Weights of a small mixture-of-experts language model, trained from scratch on English Wikipedia.
Size: 8 layers, width 96, vocabulary 6474, 13.4M parameters.
Training: a variant of Muon for the experts, 193M tokens, 5900 steps.
Below are experts of layer 5 (counted from 0) of a mixture-of-experts language model. Rows are named router (the router's row for the expert), gate (a neuron's input weights, with its number), up (a neuron's input weights, with its number) and show model dimensions 0-95. Each number is 128 + 24 x the weight over its row's rms, rounded and kept within 0 to 255.
After each expert's rows: "comes after" lists some tokens at least twice as common just before its tokens as in all text. This comes from a sample of Wikipedia text that the model never trained on. Tokens count by the router's weight.

# expert 55
router [120 104 137 120  78 146 100 128 146 140  95  94 141 137 133 117 104 143  91 162 123 109  86 122 153 126 116 155 140 144 133 137 163 131 121 133 136 149  66 162  79 161 173 105 129  85 123 155 183 157 143 103 130 133 134 136 100 126 116 162 127 120 137 152 121 163 165 139 118  85 145 154 163 116  97 140 137 142 101 147 152 141 124 129 117 153 114 146 115 177 119 142 116 119 173 150]
gate2 [127  76 122 142 103 120 117 127 135 126 136 149 121 119 133  97 118 164  81 124 115 126 144  93 174  96  99  75 128 109 132 164 173 142 162  68  92 123 118 156 117 127 173 133 113 112  98 135 129 119 163 132  73 117 114 133 166 149 111 137 135 160 133 151  81 151 180 152  97  94 115 139 146 132 106 134 119 142 115 115 104  95 114 150 103 122 130 138 117 148 133 130 154 110 125 121]
up2 [160 157 162 126 167 131 103 128 126  94  88  99 159 128 136 136 115 124 132 129 124 145 172 132 126 113 104 184 148 138 125 114 130 160 164  95 148 138 120 117 178  98 157 131 117 129 143 135  98 115 100 182  72 127 133 123 101 138 127 110 167 136  90 155 146 158 151 139 100 174 156 136 134 113 134 113 112 148 128 163 118 131 166  69 131 109 115 144 151 105 124 107 117 158 116 135]
gate3 [144 115 131 114 125 147 109  89 110 165 140 154 131 160 146 163  79 175 157  82 127 141 101 150 128 166 131 158 115 148 120 106 155 147 160 127 122 155  68 110 152 103 134 152  86  87 137 106 118 169  85 110 127 111 162 107 143 117 139  98 100 138 131 150 100 117 127 156 131 148  99 129 128 160 126 133 138 138 147 118 168 149 162 153 154 184 118 131 123 119 121 129  95 134 138 116]
up3 [130 111 129 139 100 120  70 134 136  85 156 171 159 150 141 131 123  91 121 176 174 139 115 137  96 118 112 136 149 162 141 127  94 117 144 143 108 130 120 125  75 140 110 117 117 133 161 153 141 111 150  93 110 122 134 118  92  84 145 106 138 141 158 112  89 139 114 146 128 137 139 131 128 139  99 148 145 147 103 130 113 139 130 104 153 150 123 123 192 116 192  91  87 123 100 114]
comes after: "K", "H", "T", "S", "P", "B"

# expert 127
router [143 123 127 153 130 132 125 115 166 135 136  99 144 125 132 131 141 125 112 106 138 141 103 105 109 143 139  90 145 103 130 114 131 153 123 150 136  90 157 107  85 140 137 125  85  94 155 155 126 116 115 118  84  99 159 134 142 100 138 156 122 163 101 125 156  94 120  93 155 119 110 149 104 187 173 111 124 105 209 164  72 105 135 153 124 123 118 148 104 128 126 103 156 111 104 133]
gate0 [123 101 107 128 150 129 164 162  94 132 101 106 130 149 121 105 122  96 166 151 153 137 113 121 109 111 123 114 164 113 149 161  95 114 141 151 113 112 135 169 114 153 166 127 105 109 107 155 158 142  90  97 104 130 105  93 152 154  94 103 144 142 160 141 148 192 138 104 148 139 116 122 158 120 115 140 178 143 151 113  93 130  91  94 146 118 165 126  81 133 100 150 145 112 152 134]
up0 [101 107 145 130 116 142 150 112 120 152 147 103 154 167 108 128  97 135  91 152 134  99 139  97 137 122 121 130 152 154 121 116  70 110  76 135 123 114 104 158 166 105 140 174 120 128 125 110 163 137 126 154 126 103 102 124 145 115 138 132 161 129 118 160  96 110 128 109 142 107 163 128 182 123 111 138 142 116 191 114 149 155 146  91 160 131 148 112 150 138 176 172  87 142 136 150]
gate1 [127 120 140 163 125 111 152  91 147 126 142 140 192 132 146 143 103 105 142 112 140 125 172 101 107 115 110 107 105 140 163 145 102 185 163  93 112 101 117 121  96 126 125 129 119 134 160 132 121 136 121 149 106 124 198 162 131  90 123  87  98 154 133 127 111 115 150 121 120 144  98 159 110 144 161 148 117 170 140 127  86 140 130 131 135 147 105  92  87 160 105 147 135 159 136 151]
up1 [122 132 141 157  94 101 124  95 122 110 125 137 120 144 109 102 135  96  69 147 156 201 115 123 135 103  93 130 153 170 124  79 120 139 111 144 129 142 119 117 139 133 153 150 135  78 127 132 119 168 168 127 122 138 133 142  98 130  97 121  90 193 169 155 138 127 149 136 136 140 141 134 110 158 154 139 143 119 126 115 155 124 126 128  80 130 102  68 110 125 164 141 115 125 135 125]
comes after: "in ", "of ", "at ", "for ", "to ", "on "

# expert 86
router [136 173 139 108 110 130 118 112 129 155 147 148 102  88 107 138 112 150 141 136 143 131 117 100 131 154 122 117 139 100 137 139  94 118 102 137  95 101 144  97  85 145 118 141 142  64 127 112  86 122 164 105 139 123 119 107 117 104  96 108 115 126  94 137 137 135 127 112 110 131 134 130  46 161 127  66 105 125 138 104  98 104 101 149 179 112 153 103 157  99 128 126 122 127 137 169]
gate0 [148 108 130 149 138 115 113 120 108  98 130 144 102 114  70 161 128 105 124 144 138 141 146 142  92 108 104 126 116  88 140 146 118 124  87 132 132 100 127 155  92 143 136 118 134 140 106 128  78  99 134 171 143 114 110 136 136  81 124 118 171 148  91 133  92 112 127 121 147  95  84 122 114 142 132 115 105 124 146 151  71 136 139 138 109 119 183 118  70 147 129 127 134  61 116 113]
up0 [ 88 146 128 111 150 134  97  98  68 160 113 146 143 116 119 109 133 124 143 134 117 108 160 142 106  92 118 157 148  92 110 126 133 138 141 153 103 111 128 105 158  82 132 153 121 135 151 146 136 109 106 127  86 133  83  89 130  84  96 185  94 153 155 103 126 138 137 148 165 136 173 139 124 152 112 123 167 162 129 154  96 136 152 112 138 134 156 101 132  73 130 124 123 113 118 129]
gate1 [117 125 126 142 118 118 138  92 118 138 144 175 147 107 145 165 157 183 112 103 162 136 156 124 118 143 147  99 116 105 147 121 177 121 149 109 124 183 128 139 148 121 146 143 128 127 142 103 118 140 161 120 124 146 120 164 110 179 100 120 173  84 145 124 121 150 133 128 163 113 152 162 127 147  77 134 118 112 144 145 124 152 133 117 195 148  88 151  89 134 103 123 125 146 164 145]
up1 [140  93 129  91  97  92 142 162 152 120 126  88 124 107  89 113 124 162 146 180 136 197 152 147 178 144 102 157 120 115 110 120 129 127 134 115 149 114  88 117 122 172 140  95 104 117 107 147  82 120 165 129 170 132 128 142 123 116 144 104 160  97 140 124 155 125 130 128 124 174 142 120 108 109 138 142 151 137 130  83 132 156 133 124 163 124 117 123 128 159 123 118  96 167 155 149]
comes after: ". ", ", ", ") ", "==", "\" ", "8"

# expert 13
router [155 160 155 160 111 137 123 145 136 121 173 157 139 149 142 135  93  86  97 148 141 125 185 118 133 101  96 174 146 111 113 136  75  93  86  99 103  85 112 128  89 152 110 112 125  90 140 155 173 111 137 110 137 102 142 132 123 156 124 123  85 116 140 130 153 155 112  96 148 139 140 151 149 120 123 138 122 106 105 142 139  98 145 121 100 115 136 133 118  90 170 130 156 156 111 107]
gate3 [136 146 133 158  91 126 127 123 122 118 146 135  97 147 119 207 103 122 129 146 101 134 176 128  96 149 151 161 123  73 111 135 119 118 146 142 121 131 120 129 131  91 137 132 107 138 138 114 142  75 131 139 100 179 155 155 182 136 126 158  95 139 146 126 110 156 112 145 145 104 152 128 138 129 117 140 122 137 144 125 104  68 120 126 124 181 119 122  85 140 100 158 102 146  90 120]
up3 [159 126 100 124  76 111  86 141 143 111 158 108 113 174 112  91  69 152 147 101 103 145 109 123 154 107 113 108 154 115 122 148 126  94 129 140 125  96  55 142 158 166 129 145 130 131 100 135 100 119 113  97 158 127 126 146 145 132 143  98 149 100 179 111 142 119 141 181  89 155 108 153 156 119 118 119 122 150 138 130 127 151 125 112 131 114 163 127 145 101 126 147 136 154 111 144]
gate4 [109 114 130 147 146 137  95 127  86 111 114 168 120 103 133 132 158 138 173 175 148  87 151 110 132 126  68 134 143 117 139 129 124  87 124  96 109 126 138 165 152 129 176 135 131  89 122 132 161 107 115 136 115 156  69 103 115 119 165 113 149 151 149 129 150 144 137 116  97 109 127 129 114 127 111 135 163 125 129  84 122 115 122 151 106 116 186 145 142 135 135 113 179 103 129  82]
up4 [124 142 139 129 124 107 143 134 118 133 110 116  88 100 153 174  86  95 144 123 194 133 124 121 136  98 153 118  70 174 118 151 168 130 122 139 178 143 127 124 137 146 101 151 148 107 153 114 165 122 129 121 132 146 125 108  97 114 106 169 145 148 125 102 132  94 143 135 165 145 126 112 115 144 139 106 132 120 146  70 120  90 107 116 138 152  84 135  85 172 144 109 126 124 161 120]
comes after: "| ", " ", ") ", "Candidate ", "Votes ", "Title "

# expert 101
router [153 149  99 124 146  84 124 159 106 155 151 107  83 139 142 156 140 126 110 130 129 135 106 133  87 128 154 115  99 115 127  83 116  93 112 140 122 125 163  93 122 146 137 111 111 120 156 102 125 112  85 166 107 113 155 168 111 123 106  98 124 149 105 143  90  69 106 122 177 138 122 127 127 143 156 101 196 142 102  98 104 148 131 127 151 126 125 152 110 115 115 106 165 157 135 110]
gate0 [186 106 118 164 159 142 100 169 130 121 147 148  98 126 178 110 126 132 126 131 110  96 138 108 156  95  86 115 171 112 139 165 144 105 146 121  75 175 187 111 149  71 129 124 127 102 119 124 106 131 103 131  89 119 135 152 143 152 130 145 163 104 117 133 110 121 132 111 153  96 109 163 135 128 125 136 134 141 143 161 151  99 127  94 138 129 149 136 163 136 102 110 115 110 113 133]
up0 [126 125 147 126 172 117 118 174 131 100 112 161 108 106 161 134 126 100 161 158 120 126 136 157 129  94 178 154 142  85 121 142 123 140 106 109 119 153 116 137 129 127 110 113 137 127 104 134  96 132 140  89 156 112  89 142 130 126 115 131 131 152 129 118 157  95 166 135 151 143  69  82 123 141 144  91 167 108 168 119 138  91 174  77 146  93 133 119 163 112 126 116 119 157  97 122]
gate1 [131 116 111 100 115 140 120 145 157 121 134 127 171  94 111 124 171 165 144 114 159 158 107 172 104 130 139 143  96  89  90 143 146 147 123 125 109 118 102 136 139 117  80 121 153 138 140 109 144 154  85 158 130 148 154 136 129  91 152 101 104 135 158 155 165 121 151 144 128 161 106 104 149 149 119 181 115 111  98 123 126 144  95 109 128 148  93 160 100 177 111 117  85 144 114 106]
up1 [144 120 161 143 128  82 130 127 131 126 115  92 124 160 100 125  92 151 160 149 114 117 100 113 147 111 134 125 119 148 106 147 121 126 130 159 164 109 184 144 138 135 133 112  98 101 142 144 128 132 191  94 141 133 137 137 108 102  95  93 142 109 149 141 166 152  62 124 151 107 132 125 149 124 113 152 128 114 144 109  85 117 156 157 128 145 123  43 128 137 117 117  91 103 131 131]
comes after: "'", ". ", "of ", "with ", "for ", "and "

# expert 109
router [131 139 107 117 120  96 134 167 141 128 178 128 128 119 115 130 156  97 106 134 117 148 119 153 112 134 158 137 102 171 136 125 129  95  98 146 103 117 140  72  84 135 120 146 142 115 134 153 122 101 110 130 121 150 147 109 109  99  86 130  96 146  94 141 123  78  84 113 190 112  81 137 119 167 152 114 179 148 106 145 117 119 146 153 116 149 130 118 158 105 124 101 140 118 126  79]
gate0 [129 151 118 112 143 132 119  99 118 117 131 140  98 130 106 105  86 147 119 109  96 104 144 108 124  65 141 115 108 167 102 135 100  91 148 156 113 146 145 126 101 201 137 112 164 179 131 136 146 106 104 190 138 123  93 146 131  88 142 120 130 172 121  93 104 103 129 104 149 131 154 141 111 119 128 149 155 116  97 105 129  72 143 114 123 144 146 160 128 133 107 143 139 131 108 138]
up0 [ 87 161 133 126 137 126  95 118 119 163 141 161 123 162 150 119 141 136 114 128 129 125 128 105 127  98 112 163 120 144 123 171 114 173 117  98 145 128 124  88  88 122 120 144 155  75 165  95 109 128 116 140 134 138 136 146 109 139  88 175 160 116 128 123 139  99 113 139 130 123 166  95 146 148  84 121 119 130 108 145  83 154 108 146 157 141 162 149 172 150 120 142  87 188 139 121]
gate1 [169 143  53 128 153 174 113 104 123  55 127 118 116 119  96  93 151 112 152 128  82 153 134 125 106 124  86  96 165 114  95 144 134 135 135 138 125 133 128 139 110 116 103 144  92 116 102 147  90 117  85 115 118 118 133 138 102 145 106 147 137 136  79 108 137 156 107 121 150 129  96 181 154 109 132 156  84 133 118 147 139 113 136 112 130 135 152 140 140 116 112 134 120 124 121  98]
up1 [119 158 127 135 125 166 128 154 128 125 126 154 149 120 118 140 130  88 141 147  91 123 151 115 126 101 142 132 109 120  86 111  96 118 165 106 166 131 133 166  93 155 114 152 131  77 134 139 150 134 146 156 162 115 121 141 129 107 115 119 137 141 147 137 153 123  80 114 146 159  81 135  98 159 166 177 190 147 175 126 116 140 110 106 133 118 104  57 109 131 106 127 108 110 130 115]
comes after: "of ", "is ", "as ", "was ", "with ", "to "

# expert 113
router [184 116 170 144 156 131  97 139 164 102 115 113 134 162 151 118  98 116  99  87 179 114 105 124 184 114 159 132 132 160 142 159 178 162 105 132 146 110 118 136 134 131 129  96  99 108 122 118 109 152 127 133 153 164 138 127 131 117 132 137 163 117 139 119 145  80 121  91 123 151 131 131 113 114 149 153 122 158 126 104 169  90 154 123 122 118 123 162  99 171 143  81 130 142 140 129]
gate1 [153 102 142 114 120  86 117 150 168 118 105 120  95 168 126 122 114  99 108 117 111 193 154 120  87 158 123 144 114 145 115  66 110 119 172 100 124 141 140 101 121 169  83 142 129 159 131 177 115 123  91 128 108 165  88 170 144 131 160 143 151 103 116 146 121 138 143 141 130 116 147 107  99 108 110 116 106 138 154 123 103 144 127 141 103 151 158 149 125 142 161 102 134 109 133 139]
up1 [105 115 139  99 120 159 133 147 102 150 131 129 124  90 101 170 112 121 112 120 118 157 153 134  86  87 102  95 152 141  97 119  98  85 110 132 127  94 133 138  92  82 157 126 134  90 114 179 151 135 142 127  93 123 130 117 115 161 146 136 158 122 113  89 107 182 111 126 115 101 112 133 213 154 110 142 157 157  99 121 131 152 121 131 117 114 150 146 145 122 127 138 115 122 118 110]
gate2 [135 166 106 129 146 131 106 153 150 110 127 117 117 124 152 110 114 105 151  65 111  99 139 123 147 116  64 166 145 125 130 143 129 165 143 102  75 164 135 125 115 134 142 152 156 145 170 126 116 100 149 116  97 137 121  92 155 111 110 163 149 116  89 122 144 124 138 134 167  91 123 135 109 118 160 115 140  74 125 129 164 104  93  91 130 164 157 130 132 142 132 118 108 149 152 165]
up2 [114 163 145 135 114 104  83 178 118  90 103 158 122 126  96 130 123 152  91 122 148 108  97 168  91 120 117 139 141 153 140 152 115 128 104 162 130 126 140 127 157 130 165 174 188 166 156 100  84 134 103 130 126 121 138 129 146 117 114 131 145 113 117 149 112 119 133 118 120 137 120 136 107  95 121  94 112 140  87 120 118 105  82 122 181 109 168 133 151 135 163 124 174 148 127 106]
comes after: "| ", "0 ", "1 ", "6 ", "5 ", "2 "

# expert 87
router [ 88  98  94 148 117  98 124 141 159 125 124 115 148 127  98 111 143 168 115 149 154  82 106 127 170 130 157 125  99 106 152 170 152  91 100 173 112 136 173 128 114 133  95  88 127 145 135 139 117 124 127 131 158 142  91 102  97  99 119 116  97 162 138 116 128 124  96 118 188 119 133 117 100 133 126 158 163 149 169 103 128 151 125 153 120 141  97 142 121 125 112 163 117 145  91 148]
gate1 [128 143 122 165  90 148 104 105 134 119 138 131 108 104  92  88 137 132 143 134 135 113 158 113 162 158 145 115 112 146 134 170 117 100 114 101 140  95 124 157 137 126 128 160 122 115  98 155 159 143 124 156  96 125 136  93 146 136 133 152 138 141 100 100 157 105 127 121 170 121 135 131 122 153 165 172 141 164 140 157 128  56  87 178 155 138 116 149  97 138 145 152 108 175 149 110]
up1 [135 121 126 141  99 129 158 114 131 141 101 107 112 149 170 155 151 129 150 129 117  83 141 142  91 127 165 116 136 193 151 118 103  81 137 109 142 133 154 166  85 137 127 121 164 144 135 153 112 149  92 157 144 130 116 105 137  96 128 140 151 124 111 129 135 140 123 113 129 146  94  74 141  86 171 123 101 156 102 129 121  97  99 110 177 158 123 136  99  99 146 116 126 158  97 162]
gate2 [102 153 141 126 110 112 133  95 130 129 129 157 119 111 113 129 157 115 121 110 128 115 140 118 115 175 108 116 115 121 108 148 150  98 110 175  66 127 117 143 137 128 112 157 141 174 135 138 122 148 141 183 105 122 101 107 129  92 104 193  45 108 135  92 120 104  94 128 148 141 108 159 115 126 134 131  94 142 138 107 106 117 127 150 138 112 133 107 134 107  93 140 110 185 131 120]
up2 [155 131 110 181 108 141  70 154 107 192 106 131 109 136 138 160 131 178 117 155 135  78 132 114 145 131 140 109 137 113 134 138 118 169 135  91 150 153 156 124 121 171  89 167 128 119 137 118 155 152 137 115 133 124 136 152 122 149 137 144 102 131 122 154 117 174 137 115 131 126 134 153 116 117  83 126 129 155 124 112 113 195 162 135 154 140 140  73 102 127 143 133 135 117 146 141]
comes after: "and ", "to ", "a ", "the ", ", ", "was "

# expert 68
router [168 134 117 137 173 141 144 120 104 112 137 158 103 128  99 134 126  82 108 156 110 153 113 101 145 106 142 123 102 161 177 145 135 129  94 109 142  91 151 134 137 106 102 132 131 159 104  95 125 148 157 162 149 108 143 122  91 121 104  85 142 132 116 143 137 132 107  94 167 148  50 131 166 114  95 152 130  98 117 136 160 122 142  94 157  99 117 129 132 138 105  93 125 111 155 143]
gate6 [115  98  87 164  85 117 142 121 164 169 147 147 131 119 176  97 157 118 130 157 133 115 102 169 165 133 124 161 103  87 192 169 111 132 105 125 142 121  99 110 151 128 129 128  61 125 112 137 103 112 120 103  88  75 113 106  75 143 133 140 124 119 133 121 106 159 134 106 117 109 119 130 130 139 149 155 114 148 121 129 136 107 128 127 114 111 140  86 123 126 116 152 117 152 115 107]
up6 [127 172 114 129 158 147 126 109  88  72 125 132 169 139 128 119  94  91 124 126 143 134 128  98 117  87 115  60 125 115 115  99 104 153 108  64 136  81 157 109 104 113 149 103 126 145 149 150 126 121 107 144 105 144 109 140 117 137 112 132 147 128 154  64 168 124 125  80 136 151 118 145 128 151 112  77 135 100 123 139 129 146 104 138 101 136 148 121 157 138 136 100 135 120 129 127]
gate7 [153 126 108 144 129 139 143 112  79 116 142 134 146  88 109 153 102 124 110 106 137 149 132 139 170 127 124 112 130 154 150 159 133 128 100 135 172 168 118  84 117 136 144 159 138  79  81 110 115 157 127 135 126 107 111 166 137  68 139 118 145 144 108  94 182 133 132 117 122 137 109 151 136 156 134 131 144  84 116  99 142 119 171 142 127 152 136  52 111 107 127 127 102 108 122 147]
up7 [114  87 102  95  89 136  85 161 142 148  98  96 128 141 111 136 138 107 156 131 114 173 162 143 103 133 135  94 128 151  96 160 138 151 113 171 121 115 166 118 131 134 180 128 143 139 138 166 125  99 139  99 117 140 116  97 154 104 159  90 110 145 119 147  99 137 139 103 142 149 162 105 124 144 101 130 133 151  98 161 145 103  96 173 176 126 106 134  95  99 120 158 122 128 149 126]
comes after: ",", ".", "1", "2", "3", "9"

# expert 33
router [130 104 163 177 143 120 134 123 134 105 111 111 122 154 123  96 167 120 163 101 155 149 114 145 140 111 136 108 191 145 117 130 134 124 137  85 139  91 147 155 124 145 137 119 148 125 138 157 161 169 136 137 101 141 173 107  90 136 172 171 120 143 113 138 142  84 142 109 101 139 118 121 131 123 153 145 122 132 119  96 141  92 169 120 142  86 125 149 107 185 164 104 108 102 158 126]
gate2 [108 175 112 119 119 149 102 154 123 141 138 137  61 117 138 160 125 108 106 107  98 145  98 130 108 104 100 128  77 136 102 101 116 107 141 128 128 140 102 105 116 119 164 135  88 121 106 140 128 164 193 115 131 116 136 115 117 116 123 152  96 115 159 120 138 128 128 145 139 122 197 108 118 172 151 105 114 134  91 163 118 135 129 178 114  94 113 136 142 134 168  96 123 134  97 114]
up2 [147 129 143 131 131 160 149 107 140 101 119  84 116 108 117  92 155 115  91 129 123  85 157 150 131 146 131 136 124  92  83 131 145  91 127 146 122 127 131 165 123 132 123 108 124 114  99 123 122 111 121 111  94 100 104 123 130  95 149  88 185 119 102 180 110 204 116 123 127 123 135  95 166 113 138 116 116 126 130 135 122 118 149 111 127 151 105 129 103  71 174 154 166 149 114 106]
gate3 [112 116  70 131 170  84 144  72 158 131 156 108 147 139 117 127 163 114 185  98 144  99 128 132 141 129 107 115 150 118 128 118 126 114 129 167 121  96 152 115 176 143 155 161 133 107  68 114 116 138 153 124 102 186 147 128 107  73 116  99 123 125 110 138 121 122 109 120 140 163 128 155 135 150 121 159 139 101 123 118 111 124 125 111 107  90  84 133 146 127 149 112 143 134 144 112]
up3 [167 149  95 142 130 130 128 127 127 118 105 144 111 113 139 141  84 133 160 153 157 100 147 136 136 156 124 149 134 155 119  68 138 168 110 184 159 122 124 143 131 136 158 151 158 127  88 126 134 131 122 133 149 146 141 110  84 153 122 137 130 167 142 135 127 111 117 143 135 175 140 164 100 140  44 141 107 124  83 131 154 112 184 131 125 133 141 124 101 110 107 122 135  87 130 136]
comes after: "0", "2", "5", "6", "3", "4"

# expert 95
router [145 130 113 125 119 125 148 102 171 140 100 144 115  77  77 106 130 114 160 114 155 111 120 126 126 117 141 129 132 104 138 103 137 122 126 121 119  97 140 140 141 111 125 134 118  90 141 139  95 176 116 122  68 111 141 107 111 118  82 109  65 132 104 146 101 138 162 131 121 146 165 132 103 109 146  98 104 132 104  89  69 111 143 126 154 106 161  98 176  93 149 131 155 118 141 149]
gate1 [118 126  95 109 197 108 114 107 126 126 109 143 146 162  97 157 113 115 100 119  76 175 131 126  97 107 104 131  99 133 101 109 129 105 113 137 139 132 124 114 146 173 135 105 127 121 132 125 121 120 151 111 142 120 139 111 157 101  84 137  80  87 121 132 136 153 154 147 150 153  80 124 142  99 171 122 154  99 154 125 154 139 102 175 110 102 126 116 135 137  99 124 116  78 107 168]
up1 [138 124 131 160 119 114 146 111 148 127 116 134 122 112  98 101 107 105  78 158 154 138 150 143 120  90 139  95 100 155 150  94 151 122 111 134 116 103 138  96  90 104 115 171 106 139 184 146 124 130 192 133 131 146 135 113 138 135 119 129 138 103 117 116 151 139 114 107 128 103  99 171 163 158 117 130  91  97  96 171 147 141 149 146 182 121 116 125  92 107 132 136  92 135  77 128]
gate2 [130 150 165 156 120 107 134 129 147 136 120 166 138 164 118 120 115 123 105  98 139 144 162 114 137 129 146 147  88 117 148 178 134 104 115  60  83 145 130 148 133  87 107 136  92 107 112 137 141 125 109 100  86 135 104 118  82  81 133 142 131 161 122 130 105 150 144 126 134 120 145 142  92 122 125  84 148  83 110 201 132 164 131 103 166 132 135 123 145 135 136 143 135 106 125 127]
up2 [106 145 129 126  91 148 105 103 143 101 118 152 150 154 132 105 140 123 125 139 116 177 123 113 137 118 138 125 145  76 165 178 137 146 104 143 140 132 108  98 141 135 136 119  85 105  92 128 152 111 119 146 113 100 106 140 138 121 129 130  94 128 150 108 104 113 107 103 130  66 151  96 161 127 150 127 180 104 159 112 142 113 132 105 136 112 115 135 135  82 113 156 184 157  74  94]
comes after: ", ", ". ", "and ", "es ", "s ", "), "

# expert 121
router [136 144 155 100 173 106 121 101  93 115 169 120 111 129 155  82  97 171 130 147 135 118 118 116 112 129  65 134 144 134 126 132  81 177 131 142 150 120 148 124 101 116 168 127 154 110 136  95 121  95 173 119 143  88 155 105 142 137 173 144 158 128 129 128 119 148 128 130  83 142 162 151  91 100 129 130 104  95 126 109 135 135 160 134 130 149 126  91 117 136 127  98  88 152 109 132]
gate5 [ 99 139  94  90 126 135 117 131 104 149 163 114  89 123 133 139 104 154 146 160 135 185 173  98 140 134 116  90 149 105 108 110 136 126 106 112 118 115 126 144 109 146 124 135 124 130 145 113 158 125  71 135 126  97 117 157 114 147 124 126 143 157 136 105  83 160 132 142 155 124 117 101 155  96  64  99 149 146 127 168 123 165 142 128 130 121 108 145 180 120 113  71 103 160 114 131]
up5 [150 154 115 141 116 144 116 128 148  98 137 138 130 145  99 161 104 139 156 148 125 105 116 152 155  95 158 159 144 140  98 162 160 132 164 143 139  91 157  79 117 149 135 128  89 131  91 116 146 148 151  86 116 158 137 109 133 115 131 106  99  90 148 130 151 144 116  99 149 161 150 136 148 163 134 137 142 111 124 120 145  86 128 122 130 109 111  65 108 147 201 160 154 133 138 150]
gate6 [186  96  90 152 137  91 136 135 163 107 167 121 106  94 162 116 109 110 133 147 114 144 106  87  90 143 110 137 164 132 154 122 115 120 134 135  73 135 124 122  99 109 144 119 111 125  96  93  84 100 151  84 126 116 132 118 148 102 166 150 109 149 102 137 153 155 110 125  91 140 142 118 131 112 103  84 139 104 126 114 176 126 131 121  74 149 139 157 125  98 121 111 104 127 134 125]
up6 [125 117 131 124 153 128 131 126 170 159 119 114 170 137 154 110 126 101  97 131 131 118 129 116 158 143 129  74 139  95 121 150  80 171 130 177 124 124 137 136 122 130 139 126 123 137 164 134 128  89 118 100 128 126 149 126 112 137 185 149 164 129 184 155 180 155 103 138 125 151 116 130 121 128 154  56 163 159 130 111 109 124 127 115 133 110 134 147 123  85 138  81 136 124 166 111]
comes after: "|", ")", ".", "1", "2", "0"

# expert 98
router [144 103  72 117 129 149 152 113 113 153 137 104 116 120 107 143 119  91  99 104 135 135 108  98 119 123 144  90 118 134 136 157 129 143 131 140 100 142 147 102 129  98 137 132 112 170 144 163 114 117  85 107  51  99 134 182 125 105 167 128 156 156 152 117 112 107 137 121 136  88 140 121  94 118 148 138 117 108 162 126  76  90 109 137 104 158 129 171 127 139 105  97 140 115 155 144]
gate0 [ 87 164 125  90 152 135 118  95 156 114 158  90 114 149 138 156 157 130 124 132 104 165 105 145 100 159 112 153  82 125 133 138 141 118 131 173 121 109 172 108 160 167 127 120 112 100 113 104 159 127 135 101 139 124  88 137 113 154 129 117 104 138 142 137 131 150 112 111 110 122 124  78 121 156 122 141 141 105 167 137 162 107 103 122 104 128 196 130 146 129 117 141  90  89 150  84]
up0 [136 177 185  91 138 150 147 126 128 137 112 113 116 160 114 152 159 128 131 132  72 152 121 152 119 146 114 113 102 130 154 163 137 126 132 126 129 146 135 101 134 136 141 134 124 103 126 140 100 155 183 110  70 163 186  96 154 123 143 126 190 145 142 172 114 104 146 133 106 106 153 153 140 106 113 160 136 101 114 114  92 116 126 106 145 154 154 129 128 126 171 115 105 128 122 112]
gate1 [147 118 139 152 114 105 142 137  93 103 148 128 168 136 137 137 146 132 181  65 125 125  86 138 101 128  92 124 101 117 119 117 146 151 118  85 152 159 127 104 176 149 159  69 142 126  85 115 105 101 103 137 131 106 144 135 111 106 132 112 110 130 109 110 134 158 117 130 108 155 128 120 152  83 177 106 124 116 122 127  92 152  84 165 140 135 171 108 129 139 126 148 111 100 154 136]
up1 [107 160 115 128 141  71 146 107 200 117 102  95  98 156 119  94 115 133 118 163 144 128 119 145 133 130 171 109 146 136 118 148 160 172 139  78 117 124 148 142 113 103 135 128 115  61  94 159 131 122  61 129 131 123 139 140  99  99 143 148 153 135 143 106 124 137 114 115  97 129 103 142 127 165 127  92 145 131 153 135 132 114 138  87 142 146 155 143 126 145 125 126 164 143 116 145]
comes after: "in ", "of ", "to ", "from ", "on ", "the "

# expert 3
router [121 121 150 159  93 127 149 133 146 123 123 109 167 114 122  87 116 156 118 105 154  71  90 133 141 159 173 169 141 145 141  98 161 116 128 100 125 131 104 155  99 124 161  84 142 141 135  93 108 117 147 114 141 104 122 162 106 143 111  93 111 118 109 141 130 126  98 131 164  82 128 103 136 154 100 148 125 153 188 112 119 144 133 166  85 149 149 157 147 114 114 155 146 160 119 121]
gate2 [127 100  94 122  97  82 158 153 138 156 169 161 148 104 116 121 114 131 135 118 184 143 160 151 156 113 136 141 105 146 197 135 128 111 118 118 116  85  85 147 148 138 152 123 134 158 154 121 131 115 134 121 108 133 132 149 160 130 153 121 113 138 117 112 109 120 126  85 183 201 158 132 136 123 151 157 142 121 165 154 151 126 112 137 160 136 109 144 147 147 141 152 145 121 107 105]
up2 [149 120 136 144 145 115  94 115 198 118 111 142 118 144 110 111 159 126 107 141 171 125 100 160  92  99  83 117 111  48 132 170 102 131 153 150 121 123 131 142 103 131 140 137 155  90 134  80 123 135  97 127 131 169  86 112 117 132 100 137 140 135 119 133 151 141 158  97 140 111 107 149 131 132 153 161 151 118 111 106 130 102 126 146 127 140 156 126 159 113 144 129  80 142 142 170]
gate3 [106 126 149 121 123 116 109 137 109 145 137 158  92 141 127 117 169 128 141 169 126  46 144 153 144 134 149 164 102 132  98 148 134 164 136 103 105 134 131 155 130  90 125 122 110 137 112 121 126 125 111 133 120 159 115 126 149  76 119 102 115 164 147 159 141 155 130 182 164  91 143 109 143 107 136 106 154 196 175 104 126 133 125 113 129 146 154 124 146 122 140 127 108 105 143 172]
up3 [162 119 123 155 107 115 178 110 157 124 127 126 176 126 101 159 133 124 137 128 133 120 144 105 150 173 117 122 140 138  96 108  91 118 128 135 117 125 119 139  73 131 174 108 163 136 120 142 132  93 134 125 130 166 125 112 154 120 126  65 129 134 189 112 151 114 168 117 150 128 159 139 165 188 130 101 125 122 161 139 107 134  86 149 111 129 151 134 120  82 101 106 133 109 128 160]
comes after: "the ", "a ", "The ", "b", "w", "an "